{"d_model": 448, "d_shared_expert": 0, "activation": "geglu", "routed_scale": 1.0, "balance_bias": true, "router_logit_norm": 2.0, "init_std_router": 0.00857, "norm": "rmsnorm", "seq_len": 1024, "steps": 21246}
Below are experts of layer 9 (counted from 0) of a mixture-of-experts language model. Rows are named router (the router's row for the expert), gate (a neuron's input weights, with its number), up (a neuron's input weights, with its number) and show model dimensions 384-447. Each number is 500 + 40 x the weight over its row's rms, rounded and kept within 0 to 999. Numbers have three digits each.
After each expert's rows: a language model's description of what the expert responds to. This comes from a sample of Wikipedia text that the model never trained on.

# expert 39
router:472483536527489558479538493495513471441494564469480506477499566485509468500497438528563521564492507529548516512504461499547468534509496493530498472479479439468427459487514523543546518515504462
gate0:468562502530495549422536493454470516503539503472537539506471511494453521407537589504494520483482446550517542545527473447494478544535491497547523562488562521512432516472531553473428518554473473
up0:471418541522505458516473488569485467501442504537478448479474494525602418526489402510481502470535578460473486464473531478480535445538475507447536444485490577531537402474525467524571449465483576
gate1:472506496448479495528504482468517494430550395341489545496558535468495495538525545502474526494540484519507558481553473472506424529510589507540571510500515419524514539404526505516517523531525517
up1:506487449512491493449501514426480484564561460425537500532568572495440461495481531464494540516432445470478468483520509498413501468428572467524525590441478468538466434513505514501436486519518487
gate2:530524484511482461520550432488490478546523437448501533519534487419511508548463589446468452489455463583427570493514488493526454472463557411497547404520468560435448492518546450494516476572489465
up2:564449443461472492507528494489514393536505533505542468530403482590534482490477501543524480371550548460505457516482529527479538502561474489456479515492443512480568466468542527534519420532462531
gate3:576523549464483490520557511475402481562477494434517501500558515454573508497491513493483503529522445535496564511489490540524433520456511549501495540533514453456438471568475593500471533565560421
up3:518590504457520470485597472545468542578530521456431539475536527455552538503549482511489449491461540525474532489398420516452487584509486495512507475536543430520526481457479458540532531569515458
gate4:448569580497508557493537419490483441475527537475468535496493512431481496411528508547513474441516541555541625392494463439531579451561486518557506496514510544506402460485462424498458517560511444
up4:531439504460576431539565537488459555556544479492516495558495488514483488505454521495493465449522457531575474516483496497466476506533501473488493500551500505462486509456492433459510532440503511
gate5:504582540481458487501476536481483485496458477519499514461543466492491574543500514491521469458468497537483496501496516390471482469498476477506583522476607419449451527484469470528496592486477537
up5:507393509519553506478528461494524449489538512471482470509466507582569455529506488488471582497568493477555483453499561566512540529476482475517448479531415558569517422572540530460480437513512482
gate6:509517597506512512492580448448557470494479530512496509547485483501564517527506519494543475534553463534526526547462484541594473562515509520515459402553475494446520583559484539485482443519523458
up6:490493563495550531432561391445544458494514532506517574619484467444503528512546569473528471490514500530465534490512457478555438525451562527480491472528516510451528496532393564483524446540499431
gate7:461521533542573544480527511507418510475578520493543524486475454500477496494556533509471519498455533452491497512452523447567505525492475487552493491498474536477459467479491533529551521543540566
up7:473480522500485471520507543492513498513466495505469440514510599511492466487457452548531494460515418530485493444560504503442525483486437501429588465489519501528545496573521506504450430483463471
gate8:535505503455445506442513480559460489441521506432492493484512551517526427488507522457454509467481512557466537511565453452511491549491529466508502508478477568461462531528476538488424422492501470
up8:503538472506472473488487469516448505498546529431408529461485506496537408454511527525540533447555532484491506516495495480471535449523540446455476489523531513445471482476447537477433523489526477
gate9:519481560503531465446523536472446477578542490544452451508546509494493483552533516515580474579462467439487540447511439461528451542560513537528488578459487520497559523464498489507456550526507425
up9:500476500570479562546519524513505513406439476516542501516455478503531461475483510543486497521502499474462541490477442527472571393494495471481547462509461484484522536531458521542507508438553448
gate10:497517447532519546552543428487463491464539458447483526527450478492450502551496498483545509467512540595505542479477447554582491446456513534551478515530566416504451460529453562505485520564482518
up10:509575514526529529541456493505495484441519453485451530471464461515424589503518553499443559435443528585469521531512483535555480503521493482556459493540570448488462477545479621516541500500494508
gate11:548497467531485528519507452529537434536517523515453483493497481488524535428537594532502540574449500577422531502554495477490511509498489493494527486497523474464505503491482400507465537550443498
up11:542493544536471547548552495533533498501550481439507508478510491482423568526502522500473463550492528576438536495537459459580445468491491518535470517485507419451514468525509463503497538515435477
gate12:519573535532551502518526504508495472483558475509454496554508473489449473470483505500579473549469464486529439501475464468490411536455516529527484449460467497457396464491504515501493510541510462
up12:532592519520524492567507522452506448517552460517467544539471534485472492509432513515589480517509516510551487477455512507470431518496605512461410521522474442458414510462500474477461519542500425
gate13:455486498582525514483562508442481490481553479465523485521580444473513486452432525550498469536479506517469494520541480520521459559526516483571582554571449506505483533568529499498439525586465510
up13:539460508455392481532497513591545523538487505506432540408468550503515481502573492519459507465530457481443432482423463456521536452553470459411470462447509522452520474482488493502494465418546490
gate14:502561554531514491456520505434510530499484440525494563592547486444486488491500564506505451533516511574484440509509416430529431536515537568550527534494493486542553516473483558513505528515477488
up14:538517561513459546454511501490524455507494549546462575529528517545546581486506518439486541493544555468515449481482548542413522525504477498499448453534570543417450560464489482502498537507513509
gate15:504493444519509483525550465459436540530523555470528558553577536489525483405481558492490429486476462520531486463498453561434458541438496568490485439498482519480394460460445499490436516518498423
up15:489614560506495525531493560479539539511527503548464484447451555503516502489471513474557459484464479515486467486470422560475430491524481502459549572524505464571505486449522473557504522549473502
Description: Closing quotation marks and parentheses ending titles, names or asides, such as ", ), .), ",, plus known and which after them.

# expert 14
router:466551495513497522565558491525474482518538539482456512482373471450478524532496589461485536448490504578550621492479500547452540546491502572456521557543511445496479488447462552513454511528504466
gate0:466556501495524483474510476463516499621570478475508451536482527484542545533495476502524522540502471540528561510454441477452464478525561526520562478526535539435475518498497515510486416537472471
up0:574476492479470464509464545523488447428452530447579491517529473536482535433531450515447505464516503477516449490549468476480472548512477518437493483503462578565483572536499538526501526512536533
gate1:512549520507523478533431511471535480513614433495510458485483520473502512516490522442519462549450504524476506486434457424479522546496460519482482428500505452559364540464535488514465496517537470
up1:439504495457477470567448522480504466539559527424484501478444478485444521534537490538499463480497516511508539468513511495482535490575491562486435469454501431562434573432475487514537531505596460
gate2:436601503531563511497522546514459403542533467434493524503479482459529495530567540482522450462591452565467533483489508422481466507506453540536460471468462453516410507534488457491510572486419510
up2:527416497448562381549509565436524487501500481478499527525488445541452536482447490452503612506482492452472479512545506472500494506495644507505477522449487526516459546526545563551452519499560413
gate3:563463474482494494527586512457462494509545458433478533498410469539426481429535539449525486474508440460543515518431505427474486519520426518477465480491445558541554461485553566553515501518510486
up3:542516534508537552532502531583527474469474489515438467500555535480523568557513528530536514491487525493439453515488501484534480435504557429526513557470553481516475547484468453435496513466429513
gate4:496481545486523470540444514467509532529455461485522514564549448522488457574499510466459571512478428526490538506520518421447493492473417483515541507547481556459520481488553476506346507527527507
up4:521490533491550468550487542445536462528444517524526575555440481534462434510496494466493516472559416484523565455511501466475540447520532504416518531492438511502580474506544450490472484471484485
gate5:476539546529470502499498476472521458492457436540520566494460413405538512485479547458430495486534537424525494448439541506468461496462515541509483482538554500476449456586453519474527454526464518
up5:560516514527449493495497465503507475420398480489481534435451500395539508556515532538415501462500598511496524525460552524477453509435541530488498494518525459521438550445428510449497468550467480
gate6:511531522500517535395464441543522516561477480497487484508503515448501492506557522476552489487534509469524569449526513495574478484494501499500499520464457522561450534438457464490521567495503535
up6:434413483432484489563436454516508473477501450557465469557521569474605424489469459565517480526491559443540497511526479518474530546462484520511522501482487522531589544506603498511488470475514507
gate7:458502475520475448525567491507493498502586424520473544515470498398472436536480479426501579570473446544540496514469521503532511480474491494487454533479489521521480416442548543474462510544446453
up7:393503437497484489526488481519463560479508476569459498507479549427509493477513561515538489529492526539547496501450524525590521474535567595548482489515504479481487470508495454474499616551446474
gate8:409534461454438532499412381553533525514515468595389384486490495482478543543477512520438487539492531498480582519507390559501444487472500527505556473448511484545495525458468488497422547472534452
up8:504442526543506519477506421512569452494405483518540499451474461548476475496453439453507486512435459440459443526487395487520515555492473511546537514447508464488535492469492530462463472502499472
gate9:458450519455546522459509499544480491492537505460517546517466511495514484487457558507466505513441397575500508472520454562495572484489419492470486567488514474500438548503506518485496473577504502
up9:477418476455487524522504554523517544492530475549514519463498493562526414504490432445467494526570557453455474464460446465488522516473525553552568467503442541502537488500485472474497476526483474
gate10:468528527522507485494566426513470429472504569517487454488525472451566544452555528562424520471538486547527537563520455573415463536490550515505471453489463486423418515488530520527532495557458490
up10:489564528548544486439439446535496433533570504515546503536473573505513425477485445484484503454454474552561482517502506545476500474505485562461520464500411401507497519504432540514464501528521524
gate11:475524507549516465509530469408499483517513453456453452429512450481512484505576482484539459557464460495487483519516470414497447526443471475507534523460468509619578513469510483542505473531452524
up11:508528528587469480487538492437530538552535493428472482480530474472443534496540530483530490541457439515525533533566512498494448537464522504489480487487481507523558486489478556459535507582474502
gate12:469559420481514558521514517528443523525486471555510544530471478502507520482518569472440518467494430528529464514436491480499485489519505474549500559523463490498456394503498490516501509513507483
up12:468545444433497547511516494549459491483539483529475616465423461493510508504542586485479547454540474469567503469501527518561503497538538522517490499490522543489426450486475472502474571550523537
gate13:496505435544514472510507552526540520566541534489498572506446530453479505491506524411475540507518422523524514519462460499496446472492522480491455583527467578543494533463531558581487488535483501
up13:466495491522467554550529527466465571507464525462525508509528536582458495519481569458511448460516452501481538477482492515522532531509405482562484497522450502425465513510487507502478544448516502
gate14:503493530513523475527581522472534468433583492520505469554529477514493487475526575465466557511531451551522473517484539505568465523508528487526490528570590522424481553470508478454473532561509581
up14:525482534471487493527542490497547453435501563500524516487431470526512524420567527528460535461567565459514544487441586555567513384569514527466473545537490492473531542472463493498552507512537544
gate15:434599575504550481482494499473561506502547490509478546498525474533475452528482536534456495515470454511548469548529538498495473540529545529508484492433545459547532486455500470514421490516455585
up15:571415484464453510524457545513473520529472483493534490543490488554518579458510483500554519498515557466463499422518522487534513466494492433513482534529519609510524501535561507461608450457547429
Description: Country and city names such as Japan, China, York, and word pieces inside Arabic, South Asian or Filipino personal names.

# expert 48
router:495488471467508465592529561484468466496513546533534518467481484439467540472512505465582451553541475471509487506514642487516494482520518451522509460506457486484506552510485479530534497502472526
gate0:497475488520449502516578447474521459519569477483498490575485530530491521568480553446525489474509475523519493622490543456529493502435498501522522415545507471539552540482506498455512458542477441
up0:509502462444496475495597481450503500580411478595523460518421477519436427492495449520461484514573599497594467432602459465447516478496516537456499513635474482536521501496448492456478492492557480
gate1:500487538548471540502486514530499422509542459470497544569504530478468457451513479455467543467458479499495502488528542409500562551500559500472495565488504538541513464535445404472487496520500449
up1:541396376505557457505523502520514489523500473502419476529455541561421545480544502499515524525581478472569517457542512508532475466525481491578478445539530518487478487520546483440512507463498544
gate2:523479514592504582509460550509497500619579471416600435467476591413471475520489509488459451509501515482419540470450516489464430481540524447521504478524563601521449496450487445447501527468491521
up2:480508499577483542511589439446459483530562484523605415559554582503480552529469531477591483541523484480396522503438525493432512477452586524552498484547555475498446495461528480426520558448476575
gate3:532507517472488490501473507552509442479516472477525550492500544440447486526533550512502509551505464512423528518448524509486489499487531527544508501484502465490500489487465482525503515482508495
up3:483458476467484485520501517527513518522478450466551518526520541433435522483525529475505472579516551488509531511551491489561472443445541508514512528445485511528512489543511514500509520523478466
gate4:526519545502443476511521551641496461486403466532515508510565460504511419549503494449497581513411558473529508491577479479496539492468451526499420473467497507505408496558549507503489505414466508
up4:503423528472494525495521483417528574530548491455397471474475471429542433556493483488447451499472471517513459525513491485508525485574476460528516519486589538474535509510575501507489432481465494
gate5:494504530493485532514530502482500443490509514450557490491465525555505515472463552457527511591409519535507540464549545530503422531516457486474545485500491564510490491511469461505503438491494497
up5:465516522518507486501559528484495457545496509478512527484485478531531435479501546401533460590446492501483546432536587502489456533518519462517493492509512529496446516516486464533516448521492505
gate6:554582502550487521486467444420489534461527507538497473484622449503477427525490471485459392451471541479475500509480585501545513520394514535462478515505501461498458445510512474486551540445473528
up6:488524466533537502486588488526469460479539460438464515443490439485513492478499456455494478424483433513498496604410513462453489512474540498500534528505442497543430531516520525546510454500511495
gate7:526523458576552563523485541528420489487464444479496522530471513499472555567424593450534535475509423543502530456527482529503441506387556502444531525559495482497434490505494468512478514500536489
up7:480510505386510431520520481468591490495503527514482489455479518566536494454564427519521460552469547500485382519426439500458526536544490463566531507540551567476550558506554502486455461492508508
gate8:602506495553509505486504513504441524521494467455532521562541526521498500520553527510518476556546435498541523505512525486538557582419412497459515490496500467520457503488506467577438502492488504
up8:478496475496475576468487550553544490520454500460514539430481491464522477585537518600539551477531487516489492502410522502503511490517535489571503445451528481474470485517473461537529533509447362
gate9:475489473563501434556449533479469495534528508551564478541539488471452543476572492519459537560481470530515541456540520550498516493522413533487499457442510502563547462496520452519463488577449405
up9:528537540487437537456504510472558524450420488432469548511493457485512459512450476503438476480451498548508484438445453535476448490546551519531558515526539417501476522550460533532513450550505515
gate10:511537526558516462531514428520480453496457497451544558560552473441414537463553553502532448565524523494510524488515549608498437494466518540483476470500558443479453477540485491474501603514518580
up10:459500545577524508553567426442466459470535496580455454484471486564478564481504555529472583533492498497508467465471461564498450594589489501577465427437554486471468533547469509499482478547424553
gate11:537549463527493505560531435477490513442502511420503495505526461515491541553468557441560558423478488504474497489547558510480520501420545529501471446487460503522478495535495529565507481513481503
up11:490513496516529497493468506486514406531531482502467453439515455499419472509454432480450431514399545560465513565456525517492458510477436488480369503551518457533524519471514527519532502485481526
gate12:541559532584483506526509472529502439477497525500564474571531478460444509508544516544437511536515428544489490481533583508571497502494522522438476558487542548504532474522512425509500486530558487
up12:514470505484526462482432590499485469540528490469523515508479522514516514493513539464527507565449468482523499456557521463476557408521490441491531559494433515407459482452532486425473379451473478
gate13:549505522448525506407551476480462492480528445445452462498506534497474536598405512522433452497553513570484434560511566527517445505455453459488485469617530530492404515498503486494486463583514468
up13:544483471457512546518537430495440455458560528444448474517566477510445537570446474485480448500515440555523499504530497515510434496485434550468485473555502496562441526572504448481478461544522502
gate14:477493503516451518515489526492428511469575476525594478521482468440527470518539518509529436518521457620518562548520512501437516505461415511499511483482515536555543483461573461506451482547471502
up14:512508483475522518457436493518561500561549453485395539390475503446512511472485522476508540523388524461533556550457514489479489518509474434525474475490472544487505461545492563515519473480479464
gate15:522487512500550491513453551511463499488534431416443556448456505464468520484455562506506457509455468526520516528483520477535479494458455481475516479494528479521477511545530479524528464465471444
up15:471509534556530484451506457476515591466475508376463520516541484505534501511494492502507519527490511502486521554562506511461551541479483498590521552494468461466525509507555575508479496491415519
Description: Subject pronouns he, she, it and name endings starting a sentence or paragraph before was, is, has; also line breaks in lists.

# expert 4
router:458486470520550467466560513486504525518493540516492579514475489508513518439475469529537499405554521495513470497478515518468559472475491518489549478477577522560428436534427544496510496512508488
gate0:497515501472501493430547541445467500412538486514500552472481529421508502516579521463501426456554446469532481565443472503476551485505471470481497448462521552539492466517482545502497474500500396
up0:523556428552477454454490497513446537570422555538490507519463458570449598490483443473495482510535484557535438540496515406522454480468480466477517479519518503495567440497555485462478477408492578
gate1:478483456503583456544567441550528529548477523493503543501442418523492444479535511485420531501518507535508512455507490568470438495566448524502489523486555479630440476488505484511466511487494497
up1:469462538477479497486488530520566493467559502494532507496531480433543531485557564557505465525522463484439415424570443489497527527530508522499495528489431551528550484493440502579524519494505554
gate2:476573542471537427461520465594490410469551503429435593518501543523529519526442523560512556483550451551570471554473545551571529517514504454523475491497515540496454495553496575486508525515457546
up2:415514483461444491415560468484479524575469550449575501474545489525519530528539483502555526500482454500497520560460483525542450505530519519574578528480520425502515557484537508477523502543485484
gate3:514506452588502440457493482488520453484540484500445510605466480500548523447522396505523484507527456548489494519462486465562531469527488556478532505441471512497477461461412525505518510500446534
up3:459462474485502512458556531495474469512443598520557481508492466530490534547547496446473563512479531433539608494498483549400479502547494499442450512525498512506528516456496525565488540526523538
gate4:492514525535558414521518571457476496536564468452443462496506506514453539468490554559519490518576507499540479525548527448534522500540492488529395537531491460569557482487457634550443476494508508
up4:467528506562509431554580550405490432506494474429490532477525521445469523488525517579489510479554544474553468461592551507562505468540516524507446437539554525525507499476492641587509493579528465
gate5:507530509484543519446487486514449507500539465489477517448468461508480524488566525487549475489492519560533524416482535554504496474412502522630436536536524456521398475458499478538472504514502523
up5:503505492486526558508529489481514543439480532505502499564480500453462618493449577455463453509544499549451464518494520474522407467514539547558519485500484443438448561458472527484501535512470496
gate6:479518580534547511554507458532528548506477442499458453525468507431562471511499518456424506424510445555490425506491508481539508512505453508515543536542516524541493499552500557544447541512470468
up6:529444493532593485573514470509530556575535496508527481475467522417529429544552526463428495470502467553485457568465528521532535436523508533522465529505529478530468432613479601496477470523470497
gate7:420556524580507435434493518478511486489504513542531537540550469459572526498566547479508459491543461636489494475438525461492469483507449460557484481507529513525459485604515489495493580495507460
up7:513530523496499517483475485511551528447569538565488538475481465486530463457503465504521420483474478505498507490566526531594508542503490524468496519485448573455537478432508504572457501466483565
gate8:465430493485534441477562497456503451501469501485500573480449435510523580535548529502566460498550573501474533540483492538498465478526515584508511579504506489527531474521465535478506522518473456
up8:420453524479526407467579520496527454454508538536422559492508459506480478599430437471486421518477476488544545494464529557540502488460511514512544513446460447492517523525534467483482514593434480
gate9:516499493496508604497558516489537528540506501538541482545506408500489561459476502505532470531487503522543424463507539519476486428529416530484536467506553527442506479446512492457492514525578469
up9:493493557555582502521523550514506506540600499519501499507526440440505508551386470565512471507471483513491433481432548510487485460429462520519525457552536570418442481537440564479497495549538485
gate10:453553471523502496491461604486543488438515519559487526531434471517525487512496500490533497575559464505628530524559512529479495552519454434461520503527475571485504445539474494476487484575538479
up10:536459511501512567528563459550468492534532457468543443464515441426479489527543524416443451484413481550384541486476443502487442524491517521466492502509521512462500535503539481425518478433539551
gate11:436486436470521479475544546520557471543506472524507524571483535535487486465521453539469487496446528498450388507527466560491527504471520564508525450539483577487536566539509492468457444494553515
up11:558500495522513495474496545486495401501491495485464517559442489510558466499484460518529499456490557526388457508485440507474502559472606531474532468515474464512490523509524517481435527538525467
gate12:454494505458455419554461439520499540522518460584481503504478480498520474467537485528580470474522484484485513497513516559508550471533533542475491585507537555548482497522501466523490565552482512
up12:516432534524499420504528480437497455465468533503495516511586437510527458470493547542467457469539479494446566510489467428489453548545483506444555452474559510522468492500412501445458533499489571
gate13:479488527526496522438576505508542512458475452522425550539535495397397524470524518511504506482498500488477498532453475550515449522438482500464532538477542573486483426513408526522472498458418497
up13:458459463462530536497476479530517509513546478466525512439503547531583477503555499522535440483534522519490493561489596473456467504519529473514470525501519550487571500521502555535532590536524500
gate14:502506563575538422495531490566484541505525561500476464565596469487501521465482536485525610509559531563464504438469501518482490508545537525471515513514563477497442497577511506488519552533399583
up14:569512498514507509528528474453494487559524530519560540392457514500623457471533489492468488488501481503438480544439539444515478503547498523522489430511436509568504446563476539438530548482494503
gate15:478522517439489496441599489501501525452570448495556477491559521414578609466558567465519442483522504542494450501473516559509512440501508553438452469437498507499509549462546467544527546481448521
up15:557534479556480495450580489529529506456518535503578492509537523464539595515483498523452480458489594546512517520518575550557513402464513499529519526477467481470487439533511465505495559516455450
Description: Surnames and the word pieces of personal or place names, such as Smith, Jones, -son, -ley, -ton, often in cast or player lists.

# expert 11
router:437546430477463504536478500525461532450457503566494541481508541546508508564444492555519424475519476497588502425519463545485476545423457527512461456620467548445512564510469476507419498466541488
gate0:527546525564531518465452456457496389515564471478572512501462503425451508529458551521481531488453473602511477478523489578459421488464490442512525519523586444551472479481528494503438483517513474
up0:454436488481496516484530503490478549440458538512510496501466461581580441458472457460528525508547569377512526474444513478496571597515504545461452557526416506482527492543445502513568464589499553
gate1:445582464509513509524522558424450500476519447583555555528507536503465530616438537488502513513523519505558560482471507538505501542484487525500536465539525457490506533472501530496481472546492495
up1:571490499497463512514531464511489457517520550522522476458482430415540443492553488564461563448537527448478502510428517465501492360477434469458481533485513490523496442511525522479588515441525510
gate2:489517511543573448490502491484484546455533469483537456514520513532457559560480532503441443520572488480470510486444551472484443577458519489493503475545437515488511534573468528583422431527434473
up2:472523454517596428531472467394462503487505500541538464497469528534498544518467592568481464449550547495536511509448470521474467566445558509504462472550465474472489470531464504520438480521442519
gate3:422523496544504530522507528466463531531544406491545477518458498449505492516461581520547448504543511513469513489504495490394442502458496507546511535550461546529468534513479500498447468549462518
up3:486597446504471493538458496432478458522551459534449494482494463500467480572479511493547505473548593509447506495483458593545456512429501498501524518509513497406499525536460526542433504496543529
gate4:487484446515494507489525449458541536604484558491532516494450474441490470482534546503435504478522484497483469467561545539538535584562499489463486473516465521506547564503548459550487561475467546
up4:548558570439467541546518488483483485530485453479434508547543544473523503518472484534503502457498567480477534538465519487470428552455519455463533487458542487488535494561446531535501488534631457
gate5:507501506528568410529461525529497463506541491531494498550490473563517551577519526547484564519424477506482462456547465541522482553422525519535527567481538471560503570505536436506483570487472494
up5:481513479541591482442521488445493440501523505525508430552500481491399508526443477473520508497504539498531494490549490522519489594478486482478544499558501475512498501530542537524445477522424562
gate6:464527506585416463502531551556432455468529544497554530500541455534486541565523514513503432475495505506523509514455527495519545493508479508530484476610489506457488489450488469503483508636591499
up6:523535413483525498513505504503527431459449528558567482558460519517432457460555486507513476450502515532497489450512569588501523518408577520506486536556470503516541490498492532443514496502513435
gate7:502528535546516498474505506483466470413495459485545542471539507483488567611427498539495525507509453481517557530495481544489497535452562573555485550514481448478445470540410470532437514508502495
up7:537523471435552505504457582513476497529489501433541559480501464485504597521426535520464453508442532507594456505558489525494447548447526470519485481561464419419485490587482553531399530510559423
gate8:445488478543482490476511513463440500539528477464589620455484534541569526526583543468530518515437538499520536524490449502529522559475474541572522539494489499504534587543465550548453523614541537
up8:561487529546503492558503542489492491476404524460483484609439539549571503523450441441502458503551512513548545503566505492571545470583504541459497473533474483449490519501567505468449483530522495
gate9:499588507571455566549520513513524501442504509486547511535522474522540459516509495492576509502523448498572547475481497532493513499422452554542544476596552532475411533499477468483407494542571498
up9:519491466468436476460495511520478447553570541472487563480466480513506455450559520429510512522533520501532444493513481485547446543559508524489467535470469512542495533481516493535565460523590462
gate10:484530531484472498459480502503493425508502439447460490511561562541469500476467573467515555517500439532540547477468498513506440494417478492512574538495528508528503517548553485567413572512515554
up10:482497540488491469583488463517521558518515510516501488519464499501502411457505451492534510433452617477401425501493514473539516523563480483445518456484482474521527430470396484466561420526477505
gate11:453533486520537459520498469507418545497575513514532544535552496554500472523443512532434496450502530527483478428464470462515475625441436511557498549585520490441508410537406523490413452513485510
up11:502425504527534515476618499538558479530443451515499487508463520484490485484599497461496521518503449451466511606470485456501517414541549468497490468423460543536549512488624508523539522476463484
gate12:454582481483485533584499450538570482586554506482506508526451532458532538454532483520472434524512515511446516479543482453498529485484439527542462470500487537505557505466488502499536471468514454
up12:564501532439479531524543511511530470488498552535527519504544534537500460514482524440490502505535454451577469508548520521570528442464479521488464539481502582542489479493432547445477486492512507
gate13:494463488499448472508456516460508441527557519522515448534414431494469494485502529461431503486434503478572557463494501508458470551460453483549526586539444471503493551495496509505458464499505506
up13:516470463472540499546504451452468510410451535433479546470514491482538489566458493502549529503584498487539508530507530462552386469503502567538496497530492537531472436445499498471535484462523483
gate14:492547482545496416531442511531496497553505456457488516489498532516417514505484553429465522466487501487515527420501476508496592532420496506600472509557430425523478517457461489504445547505481533
up14:508479432527504468455528429491498486516473471525468483473453520456447534445516509506535478550491552536425508425473520507415529530563416489467508433542507499505482503504479373531470481518516573
gate15:505569482530466559558464538464466515517553463544577584472497507460544529486468521468441446498518504494547527533512469515596477589406500608494498512612529481479567533470471484491407400542483478
up15:472478542498472538487505517496546412540481529514480447518519468503495517429531490484504574487440521520520482482500563571501493463558409499487461435506536460436497474503474526538462561480446542
Description: Final word pieces of foreign surnames in sports tables and species names (Mah'ut', Nem'ov'), plus modals like would, might, and °N/°E coordinates.

# expert 24
router:568380496441468463486454567527477477520437489477450478426498537478530527474464403556511526480535498431502503448505576504505496489484571567449499492499477542484520452544484474497546465457506495
gate0:521542441472533465444494391375526442494477535522554502470391470470495551473529522470491453591510541490447560524504528416513472511530495453515491487514452426482483560483525526470447502519503544
up0:517433532560589463437512440410525471497488488454532494535446452502459493563531525408510522422598445546560558529399468485538463452520468497478492562449493618504477504539559514455518518439524540
gate1:521562501525473514454459514487509504555478556500488496557463514467530500498511507434445501529499487584519503525557490495481503573478493524609531517521462472486567534441523443481475519600507523
up1:430507472543526562525461503485527534561548510478498518532566511384506411479514514435510495473526468514494469599454485458450593457451490517444546513511501526487540475452483485477457501520538507
gate2:502556504512547467465505511540554422503464522408509492495469482443470569469505546537497473541460524528494456482523474516500500520465516483596457502493525492445514531515452496479423504538494490
up2:476510501489510465467482497475538456560441459477535490447464514379453461512553529544507465510504534518472382479505562476473546467537523505589455541507510556502524470480463485483461421550516527
gate3:501508534508493481537516506500538523524511464500561505524517499488405506521453481457512532499495439517498453474494507492483507476477504500514468441480566505440438492518472485527470490478454543
up3:517509470511514510488495497518485435460528588491413511486536481486564517491553514527481508437483545532538521551505481493490482516541493485470534548537440477539486459517583476485500542511507490
gate4:546556539424493530453470447506512480500515465443469571526654413451450494534475506518498519491491414489442458551453474537534476515503554543469483473554509465504430475487488494505477489510565505
up4:447514432613488451557473527530501486529429544549521420554483539495484493477492522464496515478534489524467497530520426458537554501455464487582521517429468555496512510496495445441464551523472508
gate5:504489510517465506544494526511520549378487495526542523559518489451541437510522544474503528507514465518477493495500479506429481551470481452493528578528547497452434502507486420537426473556486570
up5:480500564477478489508502454448476495516547512505518548513510502415543533483426492389480596460516503584499473516504514530446444540506516474498493565529514474507519533527475466402494479502504492
gate6:434471490427464507527558464475490500548496499521537512526459566455470506554506585458508450535518531489428540440565536600578495531507520435556468495534478568522440457456462462546418487503473489
up6:469487481448511489522533506500541522564494512508492589476463546426498474507485531452502496480501564470510514459562534571603532559476511540510441476504519515484414486523435438467404407513480482
gate7:474492495449570469504463529513552494487589494471539502487509558478510541506462528526506507452463495542536467481554557493491390606482496463561567489473495561500514533481540534518429472602485534
up7:509460414546501426533484491506505474510565536560512514481462555455445588520412538525416503447551459538509508434578506447491422602490528498546584472482500533515477483473533523490456533553497507
gate8:509518533493498483504425490451450412508529492416552483469480500450507533537481517459500514562557489577466541547537492491531390519531481509519490583519560534541495507521580527537496481517495482
up8:547576549514478435541485518551436476550544477535421466427551504476551493487468532519497561535449485478469479404511433442476449572458422514482473552495506449483474550558601487580470472478550477
gate9:489488492516510528521535494480479508475518445519506552473458474507475520532474497526516533554556492540444497524500517550429454547477561418565504467558542492550501582467554523451483544503459416
up9:553502480550456505575498540487469450505485487601523542497455388500429607452477524567505537589492552581531440452526485500474509490479513470569495513546531478516512543534513551514547519500496503
gate10:496464544485467556489419490540480398553530455490519533488474448512423470511473499513486410491474551566530467407452566447499539508452527504494553482432496510531454536487474537547489488544432463
up10:488471486454565490558538555508477459520540539452505540471505496479475481523402468540474594435489471523528468539517478488469478468530526457488561473495495546450534457511488497562519515583476433
gate11:479476542520480513519536546463505449518562502357504457552479471571488450507542498491527450586479471473459497515475528523513526444446514537428475570512436514512413494541499474506534499567419528
up11:509503464490501520475479565530516500546483447444582526464414571468490477489441461498468462562450526505518462520454459430497544476509531463455510564437501470471471494502457452454502485446540498
gate12:511475533451414411535532494515541485519498443509590549561561498490479463491493544495606544504555513492485597500534498511558493574449516546575465561488499515506487496540559515506465497524543477
up12:495462395475487508504476448394564497528520470467556506559470448427520476495465463513483553482526583490498522530478457490553490565475526503591527447524461512449435550480557449454447449468467526
gate13:498471543522570467448420424542529504495540480530407503521474545442530494469452559530447434533536551511492540455409469453503442550478465479506554493493541497421501503503563544413427485519523496
up13:459547525506510530446450457569526513470472484510492546508488501448550543517521462471531547561547507514473555472545476411480453523505576504514544504459514473523504492502558475458475464463502464
gate14:387521458514496569493504450524391494486577428466484610492511531456503507528500550499416580513468523569464512490494440458463521487531538513513468465511490460561498535509448509536494541541382535
up14:433541487499550500544502516507477541482616502510516520455524481487490457495471475477527496490461530526517503445465479539410414445501476508537488463485491475456511546482547542460497531537491432
gate15:513479477489459520536494489451531481524499493574504558546535470406443443544484521481496482463481550508505494424382499477444558542463455452527475550480555498552432501541541635546393442520489493
up15:584460544518560459501549514443501504523523414483492467465517545454450453422479512496453530468478512463500455468485544499412527406483510494544477461541522444479497476473472535466479497477524505
Description: Pipe separators and digits between numbers in sports league and statistics tables, plus month names, coordinates and units like ft.